{"n_layer": 9, "d_shared_expert": 64, "activation": "swiglu", "vocab_size": 32000, "seq_len": 256, "steps": 4725, "dataset": "wikipedia_en"}
Below are experts of layer 5 (counted from 0) of a mixture-of-experts language model. Rows are named down (a neuron's output weights, with its number) and show model dimensions 0-191. Each number is 500 + 25 x the weight over its row's rms, rounded and kept within 0 to 999. Numbers have three digits each.
Before each expert's rows: a language model's description of what the expert responds to. This comes from a sample of Wikipedia text that the model never trained on.

# expert 1
Name pieces, mid-word fragments. Middle pieces of personal names and rare words, plus sentence-ending periods and commas, as in Bhad-uri, ang-ina, D. speciosa.
down0:549488477536408466447484515499520485497503481472515476547531544497522488465479491499506484487517530514515529470491549482471483511482485550488520493496476495488487516465487494492514500488493479495482518492510511522510493491497541521483468500497493498542535489477541498496509521452554470477480488531455464515473492512460525472556512486502533460522527489502482509485511538488487500465453523546512509556493507505503502496506467483467505501512475505499445517525532477486501524531505480498479511480417492527477496507480500506477543463511465493489518516485481469495511531509461479490
down1:496543481503517506536462533509513533467527483526528510530464499471506513468541507493477502498498506481473480514505483447510488493517544478490528534466506492492486524485528490463519493500506505497525513463522534516512518509480513503478495464459448480479502473536527530484528524479486495452532527458494464495523475519499501449489541509460498495484505518525506473501533509474506513447527490495489594493490513514519485489512511548504551541531517524484531512502517477463475467521545475490526455520528461495483477507554525544485486504512488519466493492520477524451498503489525505517
down2:486507512496502542534497473489513493533486574507485506493533504506486535506501502513484472516506510514470511527515512509441465521486473494456451513526540470475532485537488485559500524473498447497516510497491478478496518520517518468480528507513499498558459472500485501500518539544532480488492484504501509496493502480462464501528508488526505510560467497458502475468453496484513540488521493502526473506547526495547495472523466464466446494462496502486537472500518475544501542508459514481519459471465510519511501509488463473537523509462537510501512539506516523490522482468480497510
down3:481488510501489511494523466500457551505505466454515483465501522480499513569556534495503497519491528511508513483484489465491489525465487497516490536517512460476486499532483491492474497492542511486519459516536447532520509491529510506469517543515479482554513500458498484467498480476534528503493447470465486512484531542555517504523465479496490499485481507451503482512514551461500465538481515502484525504530532476502485480506467541513569507527517507520505443516526488489516485504480486449488514529483529499521454508503500501522504486515497475516544523474472473459512482524507498521
down4:526545507505538481538499514482484503478476525506522487453501490502489475533505482493488489477494484554492461497462510541508497464486500515532531526487499495502550492507501473509562552450541546526522527514510496524493515517501472507505497474512469500508521524498516564506511521482494518498514492489483476488487458462486487457524497495525450482531520500508509499484487525488447489529496481480533425444454496486506494491510528471537561478479467454527478513513507515492516466497562520502494486489490477508492522511495514499499464493558459499520498501522464511550476521511483494502
down5:487453503475492492509483525496462491520484466502468459538477519490509528527511455459524551469518536511484508491531503484512476476470460482473489571544508511470519546497465495523463482533480519502461474477504508518495499497487504500470521506504502465496541507502525502476472486533492460518499492504527561491483472511521512475457502463461514465511524509473496510482505512467522536508508442492475504499481480529553524520511535497523507520529489551463501499474493518503486537456515482487508526476530471494481456520521517474494463500551485486517470538517448532511478512491511475517
down6:483496500514483509456474528512525504524498478487487483483476500516516540496524485518493464513499527499497493522473511469460470500525502500508532533536525483483509488515445488493472479524479510449504524469482523484474526506476509453480457502476502495487479469487489509483490517523501501534515528498489527535461507500516504545520460460515494546494454533459513493511513500477505518470517501537483560515479536518485472547492524495478487495481516491491527471488520483492499503517468464522490540466419551527488491441524516502490500498479519491508504433510518471458471545514462487434
down7:505465477502472480496451524477491483503461526505487527500504522477487541534521507485482534514459501515525491455472495483517514474475535545480492516523511503505533497477501500503542476508498549485532506487486527524489515499504506493497475516508487531487515511462474510475494463524505511484475469488524497503476488521471533511519503531548465512451496512480498493492436534441498485494465505548449485451513482445481508548538568517515497507509521516512503463481486478494504509516486509481497426520499488489521478492525454497456460531459530511463492484493540477536497533487534515486

# expert 30
Mid-word pieces, nationalities. Middle pieces of place and proper names (Cuern-avaca, Ber-ing), nationality adjectives like English and Chinese, and semicolons in race-results lists.
down2:521482534486474521496536474498527450477568482507501498462543499449525484498476526505472501510487508538545479518464485536511446484519535518464440470483468500512503530488484490497538508538481510486511509480486504495502486497481497535498500499491507505504507506491519526490467514551470505464501515516518490425509500517442490541521536480491486502504474490476455532541493525520524517490493508556494517488499525474534485489493467510491504501463484487481467546506501508517505478506492468511520484501467460489505459481463451464509503515511505500552502492552472495472514493453448472496
down3:537499490496482504493505531444497552522536462519494507518491469494528546511522535513508474532549514473523566501477517546504503475464559489510512449510509480491474519483455499535509473503487500484473522514494486533482507450494526499509471441502507483461495465513482453480486491526535475488481494522497490497520505515473498485523494475535537484533572495480513518467501470487511477493460498507531487512457490511485490528528506516454520481501484489513456494507533457488514522519543516491509466494514532504518488497538513536526495508503501534562468491490475491489465469527511530505
down4:475478475541459499497497498507524523511463482510545503514520463478511478510524503483503496515511479487477489507525531477537499473463556519536538494500549511524507496460481505497502508501483471484478489511536563500456467491532519502484547523485521492504496557519534516518567477509473512484468470508513497494535468494466516478525499496516490501506489479490527491455492534468501466524518526497487482511572498503493508482436482518521483495537513509499493515470482504457509461525523499450487499494517506521465529437497506521507515506557505484526565488524454504528511521515498484531
down5:504515529517502532454495485491533505483516504473537532474456466538477472520519545513504486496520500468451501471475491504500506528494520543488538504535501522510496482469515485499492486511514443553491497539457531509524484495489500502482500530458536514475473491489497509448509464512513548496514538483489481469530515493527464500522530516506499507547560496536513512489459484504480469458476486520513490488573493497502553509518499482503521499480494534499507511447442526488460461478502470486518468491516516508479464521503525513480503496479507494503499536519445457537467480517524509483
down6:486493489496499535503475492510507474512544505535500538490536521557515583521490445510492508539447495520529476487454501473490508496501476454517467475477501509486457453516502488495493498478508508509485502490509518480517474503517539496554530524536499456455517520526507507532505507464470465509498487433473505524475497485511534492463533472524497489479519534508488528501485547496520494470499473484485513503472491496479499474514514520575499492465500460522507547523495523454500513503522503505531501483528477480517497498495526521536507499538502481509531475443500506545536532481465505509
down7:506516481525500501536522529511493527449480531516512551555484537479514485485481493519521504509469504472466489490487504525522547509530494505538490461445483515480485503485522483481501521515515512517495502499528465501521476508513483527543516500491509529494538560453506530501537499477539494481521482532505490546511534509550469501501506487495492480539497511520485484521532551487506530547496510460497496481483515482517520526502484475547533502466466511538510543498513496473500471513554536513472532488557467508503513477514526480455492558476465485546543505486454520508531509512505503498
down8:495484495520476527500532489456424484471504495443494496522528474496486493500533524547500464479512472528547475494516508491483488535517518502547490497444495490495491460489507494516491434491447542517505504504527480533488533501501495525487453493499522531488531503487530512490511517456474505520482492464497514509466436493470533495488487489511474487562509523509534500485505488529468500523496489507480437522472510535527484460460454499506504505516556499518493494478528475489497473468445497479550486515460485504504477484516498528493509512529546489517509497464494530494503514522511477529
down9:473525511485512471498459474534505475528505512511514494443531484464471547455540481522502515466515512556468526506525491507472454457491491520512520486487552523525492487503469505537510491514476535475526485503496495487503453476505504481492510473527516454551479468509517509480467538521516510469529501516468526505523505511518478515496482490506437470494440496487453520538472552520522463459511529474506530498494495509498511502525502482487480497476503551506488457478516524543501499516432525471529487484468494501508495515486438467513473481491492514534474513497505494509500480504462486496

# expert 8
Mid-word fragments. Word pieces inside longer words, especially s, c, ing and ed after prefixes like re- or un-, e.g. Adhe-s-ive, Requi-s-ite.
down0:521494480498534519499515462463515506471475443504498512506539548508515501455483540484498524523491495512503508460544512495469518480533523507490481440465443489496503540494462549500480466493535515494518499480500494499491500505525511511507497449511517522451473490496475518483472498493524454484473529503518475499493545482510491476463505488538553507484520550507456465529511499492529462466509475480496450434478503471507467502526475483474461530500472500529448522496513511491521529492497480518516499499484497499485459541516526498517553515538496469510502503494496470464497472494515530459
down1:502431507468482508514513471490467503465544529481514449455518512498465485508524534517485538476502468526473501456549530513506500475510483506502487531496457481507479479493498491450512511518517495520544522455491475473561505485455559480501475510486491488493470530520481521485505513463505507505518501497490475475513468504483511502495493469524514506509430531492488477492502467503518450521529480487445492506472492461479497523471523554531542526510510502493443514538529519521488495497502490485530491520487550476477503522506501510491506527526498520476457521476511488495516523516457443516
down2:479507504492479470501440508458453473494517537518479515538487552488478479495491524495445510508526494529472494537438485520540505484542491502492493490456503509476505538485510455534493475530489514505518505512476488492518512477491543529543492517484516509480502470515532455470486508495526482516508504453469523504522505499516429474505485494495475518495501484483513536537490503445536451481557513516516518467495493545537514468493496544540522498506496497440465447508484502486482510475538499479478528481490503499528506515493503543511507484507492497497458528478505512485483549543487482483
down3:481504468461496500525532525493484470484474540512520490479515503506512510502520493528529502502529470467496493519469503513516533513517515451509525500520541471501497458466504514467554488488553456504487528493493527537495489502459526502491472545482520502511523548516480537507496506496457533579512519473499490499473511488494501534486503522451478421465493525489524485489514490535469506478475487529511511435488493515475492439506506495509528517498528483494487512517523458488492516528505483485508468510504520482480525530463525479475476512487479497448486524543468432523469498511483472504
down4:467506452478529515496509513517493471522508493501495533520455479512491493497491474502520461549531496508526506508535477486542513468523467479476501556500467487516499491451494486453484517516470482505492502464531452514492536518457476484447520493519429495501461473482500492493471503478476490518524477501512470485488541488466577498456515476481508491497470473501460530530504504522501526505510582530494504481437505518514494495478514467479510480505479434518479494502502521504553488512459475492494467512492467501514496508505508491506477488461519524487451507518516496511491460500489479509
down5:527503493499494497525498457583544478498475463533530491549520505520508502515529521528476519442493481516507506504552505515505479486478463510498495529510516508496518511522493557489476519536576516526504525478503523511544531519512516519489514537482483491537513483506457452487485506529487494502509495522533450469481511495500497512502470473463496469497531499538447408484482501491484495530502518504514498503463516524508470492532467513504498509509521472453478511490517543501483504532516514524489501530492538513491493513518488492492503541499466548492557510485489479468484475491513497461
down6:516504517548490526510547498494490499505509524489516504507507480476528508486479493478507481534517488492488499524530501486466548513505490436455538485515501508485480496495491471485475544511481522458526533509507518515489484491455563491482522508485511525527502501511494527501473459504463482526473503511474498515524527515504511497513510545490515525516489509429488503531509509501520486505462532506514553547495464531516496466495477485527492522535496519458456520534493506448485514467459489466500531459537519499530551474470531513515510477448492525485542505460463533447519525513543537510
down7:486503528468527462529537470508493549493479512466527469502510516561520506516478480498477503491497446483481465508516492513497461495515501480486477511559545470488438502523544467459471534564521495490512489492492483513475505477483497485501492509542488502492485502488515524510492503496479486514502477523465505494486556544449490503500544501456506470543520504464500553498501494524486501496496505454477494481514471503508506528538549481571508514465530527484470499522529470529493503520517464527492535512511526505472515515474526526469498502489516498498527488534532480460536510504512450482

# expert 32
Reporting and action verbs. Past-tense verbs after a subject, especially speech and reporting verbs in reviews and quotes, such as said, added, stated, found.
down0:490504506483514507479503487487449512503477519484503482474479511514516472522509484495543521504494512553504484466464501548464534475484542495466464525553491509528481505480496517516540514482464507486483518519512477473509504537517481520512447503490519504508489474546478500547505525468542537503520490461501502504501499514506500535487524446474516524474491512514545515510477494517560552526503491558483464508517528483532495536499515496446447508536496493526527496491496493496500478485481492518504464472454520513528496481480430542521530541544484516494447515462497503517505510455490502502
down1:520511522540477523502529472526487533527535514500543513490531468497516499508465490511448483520484522512510481506508500508500526497501487486507493487481537432484532522527498490492491518559492516494490547510443459484508517545481526451529519506480499459523476507498489450515466507489468494513534521464474467498494500500494497455515489571479490528491518507527525492487496504519480529480501524496504514494490512555508486519515522470551489537524480520477532538471500498503521489507520526512515481498515454497491475517501522486542540522497558448508481502470486450516562559527507484498
down2:464485506520520523469495533494490535489528454495530495514520492490536515446529503488468516462511473531469512519541514539524520503499534469496456484437517482479518481504497490520510498508535510511497508483479500537519540478511489449482493464550513517522471470538485459515488462491461507468491493512491519472530442475470491480495489465455469485453487473471543542513457514488500530512468482507517543502459509487457476512510477495500505515462493496495477530504517502521517481496474477480525528479534472464504519524474504451475474474488537532482483553517507465511512479505476497478
down3:473490506496492491500496528522428496416488523515509509547469491467510492487526473548533536482517474471479534507471499491507501473518534497490505494498477509471532502446517535487489476478527534456490522512542523511500519499533505551511475566509481481533536491524496492510447472482476553503465488505546483520499470512465509515502534492525502510494537517483489487498481499520538491502483518513491522513490495531486502487502524543482489511493498482518555477501512515488509501478456524532460458500498494551460503526524426500522548512520469489522490484497502502528526502498505501464
down4:474481555527492526538520500485559466485459500518540492554476483483513492479525499510524478535454494551459478523511512499503482467516482486525556482519512493501530490506499540492488482542491459522482498503507509512457446507530507538514498473464491479513494490491523488472505518493513578496483472512503535515495467506533524520538510518468487519522522491473547461534504476473512496522467479508488484481496556492488506516491517548518480531509478496481508461499486558518534480482505529539472492554478497520523516488494520459470521496499456502481497461488503478515514533519511526504
down5:481457465512508448461493501507482502526508498523523507484480531516455482471502541451521483464497526503457543476511531476506499510515549513517532488462475469515503494500515534544438505476487529511483541468575516491488507499486508500526515504505509489469506449528488488487483514506512557512497491489546490471494511527493526505500505528471507587484463501509481482511506510451479470521511489516496540477515493490486463533500517494497465523521529517523482505453506482453516465501484513471533540507515489492515504503468508528484520491500505519506491523532489485411496517498515493489
down6:523539464581509454514490520526525493545484509472470455526454512488513515492512485493518503544542521483478525492484505477538517482445517482458464507472511519495492506510520516496500470544467530487501497507512511492492495456495484513511532497488491516506515496472440485467515483512484522526511515517480443510522494488455497522462488494499505467510490464499537513464505519529532562481482483498501533533563462534524457500497512473466526499499518461532519485494448483510504483492478526485464492503467540493507551533489473524528517523482496530525494520541506526484498507507492479512
down7:483466539548506527497516533531523489500508490512499511521499513462525519485534489501445473465507494493501487457490506533513527514562479482448500468525514536492530526494544494521476525466441520520511524462499567532488484494493469504514530506521533494501496542498493541524541506497536488532520473482493507496513477513487487513495474494505469491490529511500506485515490462534541535519528493502506519529449498516478510493492520516538494517458501468464494488515470482494484490486527544467479531490550502506560531502460543478520472506482516532480511470484569462526512517504526489499

# expert 2
Role and purpose prepositions. Prepositions such as for, as, in and during after verbs of taking part or serving, in sports-career text, e.g. competed as part of.
down2:536507516508517499517510513441506505506449503454526459510488514482507488482535518506467503483520489493505519482510498508551523495494526506522493523491451515482477556479525513486478525564478465519520525511528487476552525516522476509505497502509505536540495448491499458479474516445532474501507512506497499497484521486453491461525448496478469549455456490482477479506533543480482518512468497525487511491492499515558485475513517509459497493523520480456528531501508476493532488512511487486476502520479505516496520502467460496465498494482453535436484461495502528498464502481475459527
down3:553496465470481481479510513459533519491525490466500503473489452503496502506457479484495497508481476475513527481453491496465473494517485517544496511487496472511483497473533470500491458494551502488510456506534485457505478498489513513544483516466517490494494496471467528547476559480499516485493461493508517463522514488491484513494472476482489495491486442469497519492521512498477519466520548504490516502493510504471544542510534536469500496433520504509544504514484509532499465508531518516508507490491486518465472458511490471516461453484480530476486425548497474531524472545541499492
down4:476535541486518532505523481471464435500548478485521495482504510541492490489497485434491522477532505508493482480528513478493531472498475501510504478496562485517486510512454444533543516517484467529506493463499462505506488518465504526468540522512460507469527540491508467496490512494523486487509512511490506478502477489523532517535468500521469507501518474582481523526474435528522504504493492456506540493492505511534526518501541483490503499523516534503493490447484467471528533528496527478495490488509514470475476540490518516488492473497494481518467493531484498538525545512518536538
down5:476500493542502465523477500466514505512477516495519476491503455527468554564505484495520517482472514513468505476472487473463492524502480521474529514516515489474541545434487490511483562517472438497525523512538523517487506532522503480504485527534506507529499530504430518471476501528526535512539472482556486542564496498504548471494524498489470502491515519446530509511491468473491485542513486492490511509526504436533510497498494483506524517486505497494529495459498502511503494506508510505474516510458516468471497493483498511502485540511468522546534491492523503495544479533498503519
down6:493539517528479493488503499537475502493551537529469477465494532490451494485522531531484541469530502503476482477473512480535522451505532448479511522509470501531502501488490509514506521500535514525486508480508483467499535472488529433507457512488489530483528516519503470521491513502456515493478480465527486531493532514495531502535538523510538547512541549503514515526504466497531452531478470510519454466523464517497487517506528512514525476490464515448540511484534532493494507514492477500522500514552516493501535471522528499509516508489493481483533477520501541494504479575491501473
down7:525507533505530524491510519539519486514514497500521495506483457452488534514540474527504524470485516514492521503523556468515575509524482553517483507513480526479473521488465462493495494455504500479508518509450504514513491500444549491465525499501476489462508501528483478505503486513482503451478464515508528470509551512463483480528526526515518549514507444502473514481524518514469488480544470476456530479479507489481480508476497506569501484524490501478489527514487483467479509485528530487530485512545498526522495516462536500518493489550531468508501527495511479464561513484501496501
down8:480513502507477492437520461499510521533520503506510471481496537523459477522474513501480445464525503521476498509511480494474508524504511516523510424529513499487495497512501501489458511491512510500511465467506506474475516471502537464473508514470495520547493458497511464536482475506533507502518485474492513488480578466483529466492513515517469505495475496480502509506558531560487508454456540500499488534483512496462497520502518460528480418525464504468523508510486488522470503477513527501491479485520473484490503503499528547495456502469507498478498476475506523546479475530534539527
down9:505504491434507462489478512506491490478517469542516519551487478520504491529470507479512468443501530515549500503543538545477500490516522472506494483479543527500519490459526516467475505521469501522495522476528508504488459513515531550524489496461455497508501511531519502456496501521506499498484497527476487527477468479485519511441495500498535499476535527484566509514529461516480503512497443465527494474560497487479520547481519542539514525508501516521475493487485459480492542473475532538495502525534538505475499489492527517484535460511497476512487512491480493518458491472530512512

# expert 16
Biography participles, relatives. Words like known, served, used, such, who after dates or commas in biographies, for example "also known as", "officer who served".
down0:488498473491514528494513487520467488475497507487492490513441483497534486478451500549467522497467463442514486470489501487465526487510528532478506466477492533530508510501531479471480439500504477502526468530454523477443515503512513523450491529532489468516478520521541524500469508514502450542505506442515507502468501490524499496499578477510491543518504481516466507530556443526491473502467494515524476499472506478499482499467530503487470483474494486543506477540504484508489459501514482546508505489519462474514515543495495467476495475519500528515527476491505495532514516530513499481
down1:482522533472464492520524488504498494510492538502468498474505507449473504476547476485517545449501476529503504500529498531490486523523503539533512512519456498508465486502458562494508530501500463526467475480526476506489567487501498484485517526494510482466493460448488480490546507528525489520534487527509506490512492516496473503530537515478527576551504527507484496515556540494511537510482526548497467501513529508518499532528492519478473505517480492545468534497528501488539531537501522445469497504518474511544521478524518479499511474479484518493528513502501501491495545513476489466
down2:497546508497501496490505477539498506488475497517513515464486484496535471486507429519482510509505491488485525506486421537480507511525499500515540528510496513479537474511506512523490475489495469499472498504482480562480500452509478506511493456504501517492503439502481522479477454506513500480512491507478470510504511484485480537480514472485484526507535468505459523544541500531497507524504513557501492480540475502481496530510520500423473466523488471535490471512515522527514472523469457523518476492493500516463441554545514497528451506495520460450505486501530499506494448503477527498
down3:503485550502504498486481480458467521512464505455464474504496500491466481485501504472492470490521520470492516520484489476498510453479496437478521459474520481504447516521521491537484533526497514473485483484536440495528524500502510457511535540471522525449474477441517467530502547496501510502479482495493498479477509505494517507504468485502511496523479528490522485519450536527509510468481472513478522496507511473549527549507461481507494468508496518484513502485486467512480471500483507505467512537517525504502490466497480535458491505475519462495460514506437559525455461504551508476
down4:529502508476520486497526465482481517499533490491515463525498512491472496482488504495550476520475514499506493482514456506490513540502479510540552515511510517510466490465488529487541489521531494528527528504522475486537564535482470544510493490522526503507524550475459531507468543469485486504494473456454489462522508489515503502511511526505514491500558495492507525533489460489515545525470512521477466504469515490498560541484517520594541495480504498493474450509454541491476497512507498479525507463502475513553540486513515527513498491487491511525534512489507502516514493490545480515
down5:543509511497539497497507466486489494478477479528517493527469469527493527495475486510472498502478503482549477504475466480466515507515534547495433529472488494529521494513501516526504558526503491505513508511531506554425511502495465446461503493481499505525495497476494491526530462489498429484476492437505532476508514513533531529478516445508471461491461457502551531532529466502472502492516473529491467507513539513480491480531491494504497501513515466498467510505496518487482497513514487469444468520517500531498487484535503506489513512464504484511472492531541501538513514531528525471
down6:508541496439529520519531471508503504506510504447530505542504476541509511517505484494509491483533533471519486532496476521525547548495498493494493504496486482526522481517500441470505499482506490516470520466512460513519520496493482497468498468533472512494518453476505473492528464495481512493493496521524459473504484517519496473474487483464549496471517467501503486533496494546471498541500449479534507477508490487487505447462519488541494462500485478502475491509533521469549469497447495497524511524507499474491523478521480511478545529509512429456486524495531528561474515451496483479
down7:509501473508510523556501500497498522539519475490519487517513467442479452502474480514496511534537516501484476498499525535541489468450444477545473495529487508540486482478451476463495503521512500505514508486469492471518524527465484480521504503502500493515479515494544501520509499476513511489524501444510512507484465485495487475492536530481475485521481516454502499511475487545521522483517489481529518514490514507445525533438535525541463524501524503474494502480483524481488493516516477486494488537472554489521518498503531504549490516468511458506490500428518482439479455468467476510

# expert 62
Of/in after superlatives. Of, in and the after rankings or superlatives like top 20, 13th oldest, largest, plus region words like Northern, Southern.
down2:464476448476511538469485506494536470525503517513495507506546506491516485518511527488486481457531462511531501534541526473492481476519544529497526456514532442476532513518490507529508488493542512514517514491470515467473486485486474461496480511496460488484487487467510523530556511498493529516502541506512481489469554500489539461483491509514497501515508470506507527453469467510500520505514493537476507515529532483533482499525517498448544485483520493489503512521497487510491565471521481513504542458494490486443490547502461514487526487489523502550504487527511524549481515510544538456
down3:463484465507495496536487519465505505509466524497475491470493499507513477513476520499517465496489482509495432488486509496501489527483535529477486482498538515489503488512525510480540498484527541534467517519523497495507468510519475530454500521477513508474509533517512515523522510480546483565499489474515489545496462467532570442504493480505488475538481485496521478479498532471505515501463496477514512504525538536551455546510495471472511441515493491504476480554476483492518476522489484544512493484486510515518534429515485484483525513511483531457520503495526507460462488496461520546
down4:480482507548469505551531543519476502538481544494499500532539482487472474497471506533507512455462530463493467493522511508501507499514501485523526523496532515542490513477469545467481460508520507497541550530486479505485559509511487545536485510487486480487512487522493476482516493475522509477521498524436491495492514510490499511480506487472561516499501524520479497524515530506533498480491540500499526446492554496530488476551523522529486452545493487502482505464510499510530469506477558549523518501500517512523455492478491452494487554509527492515487518499485483515471462481486476482
down5:458445473442493507485526454489550496464534529501545539489505528492553515530513463532543468460519491534508551487513512488512492519490480480499510517528496519458483470506484481525519544463458473516496503527478509492542491487466449470505515493463467478498483462485498452485492507534525523509515504505469510493484489478471495499474470482455514473537526520500482474536430452496447486447497485540500526482470501460502460510517547500492484483502507507506512501486495507495495498513484473490511486494515508460494484490492490493488512528510495512511473518485484501463539542507506529476
down6:498472516524521486501473500509481436514544516484478526493520514510484548484473484486523499485514464489446532506505483518485483504490438532476528475545481474497547509467510482511504559470526522503539483456484459485489470480556543496495501518481534489474499466502505504496504517528518532474465511514512525498501507451461533478492489503508484520557538455532503498467487459536508486492491489504480529496460510478501493474495491503533494458515489514505536492511504482536525547495530495535519495482529463458465478529478511506522464495507519498488448517518482489561505494509527541491
down7:549517511502471519493519480511453460501496493463527502469492485501499489524531527505454505510496515481469487457490574518544483507545497505502525548513492511488472536504494456529531531481482471513493525484540503525466510514525480465480466504526474480502535477483496444462526515481496475489488473512507458513482500519493548493508493493521513472499525507451556526508522478500431479521522527543497499464501482497513524467538491491504490460514511501494460486485424503541498486505483474496506500511522529464513514512484472526479481529507521474490487501519535465504510480547488480546
down8:512502506468494506512515516489473519490418511511470492499510515502432454568516556501507477486490495515486482439532537505487502499505531511523524464505493512500476457494514463459545489484476499501521525507486519519526503524496500528524496480523476445484526518512521451507496525534533483477511529508529496502469511499493529508485543499455466491515510558525511502523514526520515481484492491546487513498513517512486538497536473480490480498509531526483489485506542529493513511503483545543455490506523552552489516500484497555458532496507509490514485524457459530481488520517533499494
down9:499490483496543524485472470480450482476521513510492476512534491480484451472441490460512517492466484506481493515494477486477533500517482493502509491528561490490520525499511518509495552519494470461528486535523536508494513460498498470524544500518480505502498494491473475516491493473487530511492484476476497533465479477481482514470435457503482507508481467469511511502479518485483501501507505467449516556497499475489467504483535516434500519479475496484469503499520522538472527483466507502520477467473512461512495479524493497546464478509510445485454430476499491538497462468525529455

# expert 10
Preposition "of". Mainly "of" after quantity or part nouns like population of, quarter of, acts of; also from, for, and percentage decimals.
down2:476498509511495500533468525473491514524491512485496526465561466510482523513512497505485539505493497471483497486545460504515513486492511515513497518519525492529492526491485506485534487517429514493505488496540522512438503445514489534492496522533477499476506467482487509476435486527476502533502494497516529553503497487473490473535545546480500524499513517534508496511548503480545508457515510523448548460519477501503518488522487489530505505533437434509491495474488517499512474539517488522469524494521466490531486514484457508520499489484521514506495493493509517506490578505506568489
down3:503481496560469468507492520501498510543495532473518510489489499521500535503517484500539501476453543506459501492482499437457456489510522502528501518510515480494522517504488514498470489519500527514457491529503530531543509495488523504511514516520519515503455512500521539470474467484523532507499503520583514467477500502440526497490505495515529511489491474496502554514488502509485505504527513514537508467436500451495478489521489495496496543502504521517507467488505487550443434478454553499515479490472494513509521486499501491530460504511509510520482471506447462456513478514472472462
down4:528471530470502514513465518518513486511504497507494518506537535543478490510510515502505515441491524477523468523494481468424503497513480535516495509498532510548527544502521490493502473462474518470493508472494473506538462476512506478466537521492439495543503506513475475478484523529468494528522517507463463501522507445516536496476510485478521474532535490476513447507515473530493467472513489501504474504541500509469461493522531474535473497515483459523485473441462475512473471503460537509503519531532451497543527482477513495485490491519495517533495477513482519522533523473497508540
down5:476503466483503517513489492507521509500487485480475513509500503493513488517504514561479490535497514447535492463464540485545544521511545521516479490497511474498504504537432493471487460499531511515509557498530463526497451548504515510492493470464561505521521473499482506526481494461505500495507493477448528487485511472518475510502495518533514478491485546478513522487497455488497495517572490512497457483524537517560510491461504482537504505539477510504487484491472550510510535466537515516469475456498498490536493523491502514478502508469501477523514516537541479463483532502494496455
down6:497512496463513527518493517440531526484499505513540469541566536481502483502496487525464474483509520525502524489472488502544514464513508514530482501495543540484456455530519481497501474496481510468528519493526526486544518506474559479525526539496512497496496519453510519569459479520544455512504514481527483483479502463505491520507482484531483472520463565524537467498511475528487519482504496521493515487470530510509502491503514503512510522494526532469490558523539525510526486471495498506486459530484481531493496468487453537513499503455493476505517484461513513506468494488548485499
down7:532478508497524487519514460496532514485470491507537500479516514526540508477507470480483509482520485533488491481503448501554501482532493519496511521470481523510511507491506487510493512507512496517461474558493500546511505453503504474543508481484519508501475446513532515462471461490517484515524499524490504455488474521547510541480482484530505531505474507434500490509535491538521507491501533516562481522520500526519520505540549548493549512505492500464535486523517480478484490547501479488475554514510503484425498484489484472494483525479484505469490423546486458493495495490491493481
down8:555439506536497505504514555506508475479536463525506467504481523514519505512494517476506518552523484458497512505525478529494541493481550547506539530472467503509489457487487492495509508491499455500522480513455450500494505564473499494500490507523497462530535544478508512509513486517471498478515516500504452537480464473508492498487543493531481513526535477524491502486479462494532520552485511509490479521491467520498512547497496449560505549552533539504498530511522516503499502527505467468516533499454489505476477469500535515501497507464473508526530502474516523502511488529500512479
down9:506464449516522472472523494504489513467471577468473532498500496496480496515498490529496500468529535501501454478477546459458464495471502505489537510504471476494538476483522521540527491559470514488481542529518473483509517486501485463519489534533527512515500447513496474473523536526454505510545459490520495531482565501505553478526477493459469519524514486539465480526502503522522527485519502506482523450473487491480494492503525493468489544477530505488459505484512533508511515495512527541512493459467489497524515487543498506500529483503489521536490492470492512482473508479498496536